Below are experts of layer 5 (counted from 0) of a mixture-of-experts language model. Rows are named router (the router's row for the expert) and show model dimensions 0-191. Each number is 500 + 50 x the weight over its row's rms, rounded and kept within 0 to 999. Numbers have three digits each.
After each expert's rows: "gets" lists some tokens that make up at least twice as much of what it gets as of all text; "comes after" lists some tokens at least twice as common just before its tokens as in all text. This comes from a sample of Wikipedia text that the model never trained on. Tokens count by the router's weight.

# expert 106
router:398439538485492532463527537408527520542542454542554459443612443490460543525571402482520437471498514545502439522559502498569537437508470426497534500475387474586527493567519501426477554459546479527488547474446501495525597470521594445548517499480549513479551454538554519509422459447562535609463409511529473465533421547548533486476471472560531549445509524488541502498517531563509524494428469603484415507524456443434583498510491528536534518511569478504395526399517549446460611510572545578566450559593565441459542554618416505506459438549439490420448428514495501404506463563477426459
gets: "- ", "es", "ber", "ent", "ver", "ear"
comes after: "dep", "\n", "dec", "Num", "Not", "contro"

# expert 96
router:428485584466446550590465452437587511504468475442513450617477534459542500532561508636572504386436521530431545585481491514451513477531566563503484587496594448535467528508536421516518485563510473519561466545508544626510514526546486506475503446523529432525518494498457546479495542432448426441483421574496476424484430508434498510510532482552472522531512473472426544501454455561463536511517459449381519521570457532497599403408470521587440437415460453536479519508485570489558532464465547592429587526481453461494442543454460554518491504478456570448577514433533487449589453387518523518
gets: "k", "an", "ak", "K", "am", "n"
comes after: "S", "M", "s", "m", "Cl", "St"

# expert 84
router:584505480565555476522520455530526502470459530518511489514505438499465465597496550592469454469478435461452547514452487422421527517479582541513525436473539504506462356480507481470500454537511473531480533334533564508483420524439534550446491434489538446479440507563577509430507492448446474378575487461461479591550508376509499548547508528556489482554459466501529499582491481479608511501465514489471561470445538569522513461489655439370476437497457550519574450526553530568502451559445459551440555387424473538517472442436531460523482472467522585582552542525541457539465463477544583544
gets: " ", "\" ", ") ", "|", "' ", "1 "
comes after: "| ", "°", "_", "e", "es", "?"

# expert 73
router:374557439603457444455452421541562472476524553422430522504554590499493439482496408453468475470535434500595515531561438524518505542525565550548545586449521533476443480464455458546500444532561443471495444434453554482497499495437447588461492457481427537526480491545470463490500568465592618450516566547499493485564499461469542523522543496413497447534503503548413555557535429450505520476436488446488502591469423569401526513508512454422485584413509591432555438481470508515428435520454438470457528428493524517499610548473518589491453478418569575470535460539528493547554538466538603466
gets: ".", ",", "–", "\n", ")", ")."
comes after: "0", "1", "2", "U", "3", "4"

# expert 111
router:452411532475537424473467550513464423539459540484459604552488436415480473501450551550541590498551535478502454394604470502502418511524524505497438498400511490555557491468449463523561490413433548562446391476482535449517506545478481519483422468520529495476505534508518459432496519578589443475553527518588511404535480490478571494501529599552504564552510492458473466397399490518521463552510485403532484539483521483528502448409437581550440498603506498491461550417519472551446459500451499568479580505480551526475486430500567558463546538541613432494568486539551624468602434453520444566
gets: "-", "re", "un", "ac", "p", "f"
comes after: "non", "and ", "the ", "of ", "a ", "to "

# expert 119
router:459477542472437508515439501491537483445475417415460494563474576442529442440506540492524527520384422508592427604424466469524483542533471598443457495567476486424442570460581554480486491536572473425509557532428559423421498596540483591546474434555479455515550536477458461553466461495553454480568497490568537576501456553477498495550566485424501436486462479439501520492481539518527535482423428433524499422488562538447507440560488540579571448412456505453592469428469471552496536530524460547471507470499595552446396541446449570526492548495555470495485479475521446618477603509459538600
gets: "N", "S", "C", "P", "B", "K"
comes after: "N", "K", "(", "R", "W", "S"

# expert 69
router:561463437476424404525542453586495500548485549463535555587443583444412520494471430524457463478530566462482566456485433510560547521494520491546475507525494517426604515483444519567514567497468506601517543504403509443473450472498634482447508526514525462502515495491519463517397577451532391506495532569459492478585533487469587608437546518501472512488578507582487542431518478482484512549453443542571594502445520578414396412469447454518441431576505453493503414545535581463525483504454471474481529557521383507573468436581526488440435594570435418511503493448497484510486518460498447512
gets: "was ", "(", "born ", "He ", "is ", "also "
comes after: ". ", "He ", "he ", "was ", "It ", "She "

# expert 121
router:460478605477486534493453404506565487459548507431508563522431585510447447554436548516499496451431471522523544534457495533547557581531548518461474462565534528478433451448523541519513451609546430479531553487442551511466446510535498594482471432584472464592560489506499435549479514487534531454593497457560562541589510505513447507613558485368467375489506473472527543481444528429508539546488448435549509525443530448430427421408501519503548462418545459462555458525456556454553483503488410514445513440599503509429508573416464545490482470430582428536514517479519482609405533493449574526
gets: ". ", ") ", "C ", "S ", "T ", "B "
comes after: "S", "C", "P", "A", "R", "T"

# expert 115
router:541507479527494556472538600546561506492451481494436456520466469502522526519519525530420477459465489560487569505471459557540493536582438504384552443518521456479509422431581510480443498341561439462554517452572509479506541528543494463449449442449576522549457509521412596496498583513486438443459414473503522430535404523452512509445510570440502564490493454480450427528500584531514572522569436479516514507474477499589438484493566435568404549503466552505554488589564468498558492448428563553456457416463482539499626573421503455385472436452573505589553491449561498593502499514543543521
gets: " ", "% ", "Candidate ", "Votes ", "Party ", "Team "
comes after: "| ", "Total ", "formal ", " ", "Elec", "Athle"

# expert 64
router:444450526453482481500444580499589559456452513482470526462423546476541480465454617407491550478511394505440581555529525482512449579526501588514525537528463622407460505491507464546496459479460463482462462578575494503430427516506495549510469437499468444514409477390443399464533507459429472455462571474559489510506510477490576506479502552432445489577398509510404534562459497487500530524565507485510549545544527624522604506487415510410465505451454485451571480594476543591480451429444441465519533514443551551425514514521543582432508452443524458574495461475501555511468454458394463574
gets: "| ", "|", " ", ".", "0 ", "; "
comes after: "| ", " ", "0 ", "; ", "1 ", "2 "

# expert 122
router:578492539451513460491476495480504513595559517525471503554542381449476476497452592556495499567513525532493512440454475523500576542539362448575400453539503485507505473478425476561591458587518590495372500537553509484427408539520444493458442487517574541490481535576475389588507517454462544529537594509550544443500436581504547577449455496530424485541532488525470472435500524425464564558527481507408517494527442499466628460444457509570502440395491489512358494564485441502474544516504476518442538474442536512512449436494548494407481577579491560491531417526504493490501586438463491482
gets: "the ", "a ", "The ", "be ", "his ", "two "
comes after: ", ", "and ", ". ", "with ", "had ", "'"

# expert 66
router:517506431465517581498473489540570447560465542495445522520494509424436553505550482512482480448441483579450525557583486430509561519477497470463416499403583503538576411422568496529435607450555504598489528427506439498482514539512537486448495472457508567569476480569454551588384495520461482568561549403479474457452488546436490408439507459552516527520611559435461485447448569429448574437501488534554482578537482402492446487563506444517489495517607499504528541502522587459544550434461514573397417504533456514485572531495491481542476566576526490514533438576430562447492605462472478493
gets: "and ", "Personal ", "(", "football ", "Career ", "Early "
comes after: "\n\n", "==", "== ", "===", "Team ", "Awards "

# expert 16
router:524536491509433430579505395520507518577493556411498510564510533572583537439466494482508526509548501489504455524467496453525524529514551413527469454523608554555582448457464412504500539519470465548469528492543457548501555501363442519420467524441474450496475461540444522586461514595539459494532574556470555460568400518473520499467609548535418556549514538502546497496591455456570543480414596468519531456469438469453441486473531483504507386536582380401469538517397536407446536538488545541573550518494480541528484406459497422447479591466526469486542472488568481587550460518511438522
gets: "and ", ", ", "but ", "or ", "he ", "He "
comes after: ", ", ". ", "and ", "), ", "s ", "ers "

# expert 8
router:582552599554393414410485434548592509527504529445515452523461591552375543515460493503466433612519425465514550502549479519493527543464558531557540522472482397496454500485484466573520449540493462533500418500516534416476466459459425550452493482483488521525486467557464516426506572485523506473514513532477467479515536545529458502434514421543517522509504595497465530524436480483436471524475479479521538565601454569535541448465528403437484500490594534449538466527621581432459423439574464517515504566342423525514539407527451532578558463489552371461497428532523541486484554443450484518
gets: "==", "===", "was ", ")", "is ", "were "
comes after: "\n\n", "also", ") ", "History", "which ", "career"

# expert 11
router:440474497472521547555469604554526526429489553508493546515586501385515471478536468397442421464395431450462561493469585467420462536537465557503456532639425556504470431435443448446497511541576528446471475518502616526530495482588430565454473492465633445524506453630446525497437510461536451472562567550545497557505459513450562474539448488493486447502477451448411519561498514522490550566457470485434583516494494511470577402430472509403569521523533542496513550506493475520508460566516490572483445444446570530500559438479538549481572428491553498515500486598436500518492456523402477516
gets: "1", "2", "N ", "°", "^{", "3"
comes after: "°", ": ", "′", "″", "N ", "| "

# expert 61
router:451455450521506550439515430501537521524434518509457534435508551401474449429521572454453453465485558457547485543570556539557522531481388492523442404446544534569619441410537450500492509568455498641567541488555541525489488497388471511462510538446532446551450416417519432472501499444482502430524541397435462535532426403501478534546514520532466457521418496530508536483456432528429540498632440553536573485529509429500433465499580427456454454510473547557555491516549539526601455531512422545494526486544561544420559437538496536541571567470548560532489492561571415497483497477526459505
gets: ") ", "1 ", "3 ", "5 ", "7 ", "2 "
comes after: "201", "200", "202", "199", "–", "198"

# expert 68
router:479598533576400481562588426439452582472480559459451526481538590495492520438465508519554472437496572504596459479471521516443561540423525487543433560484474513545454537427561444547517494401447524572555495529477563459562421526434516519493478441387571482494607513458511521434509530387408466535467418434489465500454474555397518532490463503544497560521569533523542493536569546406483528523488488530583458541482570479497514486549475451472471551534481389445548447506453533464426532494635551516469537470566488507473514434399556509469474504441586427528552505489529399438519516458557523503
gets: "In ", "in ", "after ", "the ", "January ", "May "
comes after: "in ", "In ", "on ", ". ", "On ", "\n\n"

# expert 52
router:554563559433448475449498455470521593494534466501487544466433506514524414438486506421535532528497553431436503521369496537558546547564419466462595480513548564533489462492462500487586460490576475366401555494543550503565457502432507471463470442473584493468485591545569506406554506572468495473531476556452425522500591604505459510443582483599536491551498484483462500449449510525424483448464439482476530535591477545447498455450436604447481490539570406434527514451499586529597541449470443561448529474559537549584513475570501470463510434526474499463518491474535564546570570424451502480
gets: "- ", ": ", "• ", "= ", "\n  ", "=== "
comes after: "\n", "\n\n", "\n  ", "Family", "name", "Genus"

# expert 104
router:539420455475490620433504533470546536479519459579495475394535487458444577534531426532545396552577451551511523450565508518505445459538544410594461500445433453608470430465562448429508513450544571555607463428524482513505594484523530491469486468571534615533488496535531504531448436495546476509483457532517440481551511493449500439443536464593532537437461500454520417434524504552423556516509502555538547566542416523522508487536503501540507500538498468476466460445550520504491609515522509505524408574583401496443505517487449556551549498623504569439476431516495517362469433508463409473
gets: "See ", "classification", "Scientific ", "also", "Clade", "ethn"
comes after: "==", "- ", "\n\n", "== ", "Scientific ", "See "

# expert 20
router:390506440484489580476428545491514493478451464438492535522417544427596438420509488409506459535465466459504433466529514496487458531479571418450483487605524505403513513482496433564464496447548469458517472474416560461418441566448456503579483488579492464538453558510480569553580492508548442489571461590552498444570445586412582505555508535453600508532540444490437507441471462520509440415478488546570483514470505493473509497622480562446434437452453580520569521508448579471534580449472530555475526533442526557518401482471544422531527543457540491503557476581486603540517530439408486567
gets: "H", "R", "W", "D", "S", "M"
comes after: "the ", "| ", "The ", "; ", "- ", "("

# expert 112
router:420419529517437462492558482500441438485494485445442520490442570463458555536519574542453418495469539562454465575572546522534623521564542609566482437454453482436465594454537517553508458500513453402535467502531471444546571522530486556499454426492531483529468514533455507452474567484500466443638482458515433535535483565522483520635517494497550476551544522512487516470413456392528417405520418470501581522508507562588489533511498615525509415503491484573460414455341453524542474486461471535532491552561575577496482510442477547560501446496468496492437505449529521532527468499482406577
gets: "s", "as", "t", "S", "is", "b"
comes after: "C", "T", "E", "F", "N", "O"

# expert 82
router:599547540493551451501407528488421531414450484455432535580387510464506467471506524510531581479475488495470537579457457580496481547549514497433436594573475481562417459464603483517421475461422539509589477621512534454485549506539533580480474447547515534508532462407461483418408472536447487493564562465487539468468495477488561460515546486487499454501492482502547457454520479486495512532487508455611568531522440526593460602508566512431483494486459436490570583497514420580488466438491459398474491465439572564458542553454408491410449434465512555496542471514515584599529518465500605586
gets: " ", "Republican ", "the ", "Democratic ", "Liberal ", "USA "
comes after: "| ", " ", "the ", "of ", "- ", ": "

# expert 78
router:453463393444461446560453513566456492479486500490458491517469545538466495540408500491503488584503548442477545500458563583431482543495498565558435487449565540419442477404476502573503465515400536499519541470604560410491365552559460510466438507508453478574476528503420571443534547496533418388542503530467541459538518534453529457495467549529406462479520496449469582537418474571509444463418459588534488467439473496541476468503525553525483485510458544528562515493554524515554465515482550581427564586554520587479525486438514542568482567418514506416523603542467592573435406485431572549
gets: "| ", "|", "ent", "1", "ist", "6"
comes after: "| ", ") ", "; ", "(", "\" ", "i "

# expert 103
router:500523543526469458477527433536461532493531541456509563558514619445465442355408557498420564499512538600416461498576410476412447548567495516502448552458502517471548523447532439581547467585516511517509484519526575451500550528446434526480457454478550477506554509468493444529414512527550481478473459520512596498517456556481497535462583576428411512488551489423409537557505472426497586484441434466483530520479490522431508439467477527451500571484538579428547537463413399507516435442543434528438460487468526545514540449462598587541460478415529456561564471526603510607583527514462472528
gets: ",", "–", "-", "/", "$", "and "
comes after: "1", "2", "8", "3", "6", "7"

# expert 127
router:461522546485426556562577566610519459558481503481493396575558449539535424558462573417473451424547484508442553497532531550489534577533419507518491568500534557502434494522473455517463526498438446471395551516517479517437454517498451514546461427524461541466451551491546532500519493442465550541490530523475469483577411530550559545400496509446495538520420466477448532461593456472554429541506554565558474563609454488433475500505482428471465471475615507433567482447488551477506424430476560523507531475495423566409634495600441555468444412465438487438546477474597448455529455444502430497
gets: "| ", "; ", ": ", ") ", "); ", "^{"
comes after: ") ", " ", "Votes ", "0 ", "3 ", "% "

# expert 74
router:442412483548471513475458447476502500463451575452455556458537497486478550522423400472444464560533381458558537476434569547606562534484525445409468527470379540564486442559564516516539532538568414504500525483486534543436502540493437517512469452545433449487472522418442579437544489499544514488496531441513452524485476548509458542508492505605528521531538461494481588515469557450572493591428554528485441521555416550536448422467499449438513476393568505418473486556482550530469436515481405487470464455519516495493428549493504542416580575475449620475518457441553434533501427639521559557
gets: "\n", "\n\n", ". ", "\n  ", ")", "|---|---|---|---"
comes after: "|", ")", ".", "|---|---|---|---|---|", ";", "|---|---|---|---|---|---|"

# expert 15
router:439433528506435411518493499528439547482469557520445534560433492475464528559498579450492575521463419483404562608575443462539417553551483542406452571468545529491490547497502464545543457465406450452490445565511567530451479521487475558536472432438552465571433546421437458481489540483454431457466499436557545539468451437502562520488556540412515479523401478463505485571513441454592567510506523501560515481487480576486575517438426475458467469444449502506550485525490494501631453433482468402412573480488467529486549516469562563434456540451563452549578508442591524563540472434438582581
gets: "| ", "|", "+", "; ", "0 ", " "
comes after: " ", "0 ", "| ", "1 ", "% ", "2 "

# expert 30
router:471491541446547526550461507521546516449459561529467523506481450526405445445578589478415453469472521554478547500472562379473521555611487511405442485515469545479494450448471530549455472529543480443484523439517529507567466577577419555480467476618569479544570582527489533515577535398543591520503582474517421570567475504430540569565458470525466453552497456556432501539491465461442552502541442520566515472447524503490512424488589479497555475426459542426519451565457543432534430571462458562490550366422553465487568484414530534445539458576516571411454484527582456505475517509482449494
gets: "0 ", "5 ", "2 ", "1 ", "3 ", "4 "
comes after: ".", ",", "–", "| ", ":", "("

# expert 24
router:507586538537486456557556520503457517488516540411474573369439493419457460420554542491446427507439531507546509564492592498398436514478512566470500552518537519495562598486560416528502525541541447584507556482536559492571533517537423576484531447479599487471551445532488467477541552389480440469551504503540469591483574457451476502417505465428400528516496500594478534559511422531434483438541457517491587526538522500553462462459511492436562490560428498525574428502440532499436434632456441532438561519427562469534454480449447526580534480602555471435434448520428466513457508523502510520
gets: "2", "201", "1", "3", "0", "5"
comes after: "(", "–", "200", "201", "199", "198"

# expert 67
router:554500453571445502499475525495531505530446568428458544535438488609448439455494501444480461557453542596641479525469449504461455541524503583521497519494546566430405460494501520497506463340449525470545483493516563492461453491440428567452459444558531414499404513481468541527540484496558433400533397504539494525444479496407518524553559470389556586557493528418454508522560561573543469473482411463527517569467453569547484517525614516560468497436545616525495535469468454550502516467497521440419479550441545514484503468418536516456444518520543580555519494521439467556493507504450416586
gets: " ", ":", "(", "\"", "|", "–"
comes after: "| ", "(", "\" ", "2", "3", "\""

# expert 114
router:421538459499511468417464549523488478435450521469450490470484430401466403489460475447600491530486448469557460469531497540534454562507447481522423443480591477465458484507556564593471461534525485504491529547375528455514527552487476550492476422458468467515470580481443522458466404519513413488561559596592510533508523548435583456493443512599541424546548483453467465434522509486432440542444516486512500555529568539463429409577485587568522419538433427488590563517464504520556492514444546581542499552484493541388436435507491534443521559464532471611559434469505605530532596490476451547
gets: "C", "B", "S", "P", "M", "D"
comes after: ". ", "- ", "| ", ": ", "the ", ", "

# expert 42
router:548561447469527492496479511400497478610514544462475525490605500486480441513432542492461453461560533594516535417564466557539475546504527414602574507426529416538564450536444471563481504514472423481432533475546554496505532548396506501491461500474545583549495520564628523556472518469466553476556481496575547541418490480521451453476489494478587540537479404403423518439499482482514502554495504558390477516582512449423432507553476456468490404477554609492562481539490557443496466437459429517529432479583500537556420545548431472554515491536421546409535527542433486518480564435564412454
gets: "\n\n", "| ", "\n", "= ", "The ", "- "
comes after: "=", "\n\n", "\n", "===", ")", "=="

# expert 9
router:532484476539456432575447484524529558550563522429437565508541558543423588572463568537468514425410452560525513569490446578556420516568465600580515512450455512560488513468521466550541456576495520478491579550455508503604555564469519478448441457529450527498654519502458385528450546439526460474420459516542454513464513581443527524552511421461543565453463446500421454484447513535533503515462503408491453485478520532483569462511487449486423405405514526523468562468450556590510484412492552526531466559496550510437512477436478456598522548532582509415518522520477416446402525528481507564
gets: "g", "\n\n", "ag", "reg", "b", "G"
comes after: "|", "M", "G", "Z", "H", "A"

# expert 81
router:627508528520450437550417460559600521543450534453466559548466517605496475456448569547515441568418519497393541510528438490490527545508460460577440577477529532564488553452535511504522505553564516487529436519505530434473491491390510456456480454531544453401423509476474517531562535521451492481514486596554569460410445536591496473524523410514589437591493498464431501508480456491464435424504530431472519531494447617441550503480507444456469428471534524446495483398511467528509396461536414451444570521427513506534485462552469487588535506531562439556543436534417595558558455449439529520
gets: "\"", "==", "== ", "===", "- ", "=== "
comes after: "\n\n", "\n", "). ", ". ", "\"", "as "

# expert 36
router:406632482554440439406570427497467526537514523488469505483580494482612532497452573499553500408490526393528506478529494547546484529466553464519431428460488456606477435485486474539542544583589444479509537546439519530511522483494530461465465458426480550431498521583517396477467599460556467482516457533576486466445446509499495578534433494552533448555474486455440520556548484464619489535576510586430432584576475502411431492500493461552486447463463551425496461594545501507425498512464483452460478443582485486537457538547497535446450575425519560422556548455493447516372488485505490446
gets: ". ", "\n\n", "\n", "). ", "\". ", ".\" "
comes after: ".", "==", "===", "s", ").", "ed"

# expert 86
router:490457554474468406459492525465477399460460527449451494508527396529507497481416511506466427485519523471449578511494442603464492548515449554545537514526539485552487515455562481494530550517495427436434554495552537469581420551455443511588423475471420555446453597538492599494444523535425442430537522595569507463429429527512538544438557513428554478556462388506466477500549465528567526529473421524504515473489517541458525450579436453519634521493486567476579464414457562537520394487472461593519491476472540551466570559586503495449469495410570508431495450443483511556553581466448406525
gets: "| ", "- ", "= ", "== ", "=== ", ".: "
comes after: "\n", " ", "1 ", "0 ", ") ", "2 "

# expert 105
router:412598456479466447512446522415551525456483585440473485426477487452483586491576582464457512474545451574444502455475528567412515523503542524553610521533450501534406475516570544487536493485512514484427512497548578469446510433537572548529469489434560414448403557597411559528495485503467493434566470544495457569453481547549511571550559549543552528528422452410480584483598488475501454516432523425500542525524482563575543417481458504437487518480551464423523588480529583491484429490573445416485415514451538542559458522450403524446545496476473570541494500521534534550564405558452520471
gets: "|", "\n", "|---|---|---|---|---|", "|---|---|---|---|---|---|", "- ", "p"
comes after: "\n", " ", "- ", "|", "% ", ")"

# expert 76
router:458481508498501490576476511560484526422520578526477513442460591511459390455508607480486434530457551477491564510460595445468515529532462578453479447531473588499435500427514460509583453533591498444537512460539440473559505514554473572557495430560541562516470524445479487482581506497556543446551494544540460560526518455405512503474505492501489459528553480559386462499525499539428456615470458528507588460414482492459517406603521525435570553531363573512520447604456584440471438554434483529471531474461587486471552516429575592460560432577496426426444511526538451540471453471505478506
gets: "201", "200", "202", "199", "198", "1"
comes after: "| ", ",", "–", ".", "in ", "("

# expert 93
router:422542448508400512562464611535568561450487527458455544497405516513512436520469553405521559478500425540482525560382531452470400569549418554513520501467478569392453486429516466574429472449476499554450470507579529450540514531519460559495458438564505455538436512401456437493582488428467474531539521501474506497511554514435575534558461475497440450563443506503430498504466552537491460510555516455531585548489519562565572505432529474490473487486436525540545438612463536587500383488431456470430534474411579561509612485492475554415536495502552464431484478453550560565525462496518462565
gets: " ", "0 ", "|", "1 ", "2 ", "3 "
comes after: "| ", "; ", ".", "–", "(", ","

# expert 97
router:437545493587477525499569463476514549547448541357507526430587507480434453507544472427428580563573565567467426397477398573509415549550521463425377406485560557471566458468462510548461442422447560434520428540519536412497471520568500443541469512528528514514458464498428497493523406584474444500423584498529489422538507555457536533515557472558514543567501451434540539471443479472467558548498456535496537491431517531535513426488459505529486498445470486493490567543521498528445531510541441487493505565564427521533516441497499436399492585562610516523525447594591548541461483521504547456
gets: "tr", "other ", "more ", "with ", "col", "all "
comes after: "a ", "the ", "of ", "with ", "and ", "to "

# expert 77
router:458498506492453521458515464491461544536455519486465588565492484534505491447471495520452451417514545522563472466564458505449502519505590432500548504466589595409504552440377514584563502481471493525449473494381511525536548496532499477573430560473512492503592603518531453451485507509504467535411544519547504402583457449501589560519569486473432478502477486596475547514487522476499419525483459516568484570516551630532453469435467430487413479452593475597525385450489593482446511478504442553498498577512592511558528399417520543512467514399489433461541498482441500461522602471432428558
gets: "was ", "dis", "a ", "is ", "be ", "an "
comes after: "it ", "he ", "was ", "in ", "It ", "He "

# expert 108
router:564500456552498423464518509582482481551424502431486428409536459495393404526533469503533475557480557454469537426578508499476535512585513566578479551465529442499389448399555494480531492514461585511439483511474504415441505569560544476476473504446485521537420595483499524463520458418500451510442484470537457501492491560506531549533450541578502459549603553534577505514491402509554473442632472531554499500410517534492565464541420539491409444484487516499456557425528593507476491550467444563540523507534429520479438484508541570506571441493554643519558433507508530383497463395523468547
gets: "st", "c", "br", "s", "St", "ass"
comes after: "the ", "a ", "and ", "to ", "b", "-"

# expert 21
router:443514515627406434431481429482552472457484512421474533465482488553480542414478531463494611376557481466500557578495429454515555567565558562480495539467435492500402434487566473508407478485561424532447437605535508485499489532503439524500512400468556426540524498501484525471420500448494487415522506472579516410555525441456583439569566418418515399570538480532398540486540437512513487507502489538511485538537490475447553453469466518456481513464453526529532530463452564568457502475523470554603567486486553546485541520462502544388423476452590518428531496436535505546474582493418489438
gets: ". ", "–", "| ", ".", " ", "0 "
comes after: "| ", "No", "1", "St", "2", "Mr"

# expert 72
router:542496539491408390497466469541469455516463517518455548542448589534545450485439530498533592544490559503381563543409549453457467571567383526466526562501547547439535651493427512535521495477490480460410537536553543424492456479380499465449463421490584390531486536429530473489547546576460488436478494469538513464555559454523508522528467503444516510501509482471497528505410478503486573458505516507536575525477517375416423503432497551439416444500567534424598520458425519520619470436444476530442487466519493578537599468534503513453508506520526495457538502447548533534546427453454480556
gets: "| ", "– ", "- ", ": ", "; ", "("
comes after: ") ", "\n", " ", "2 ", "0 ", "1 "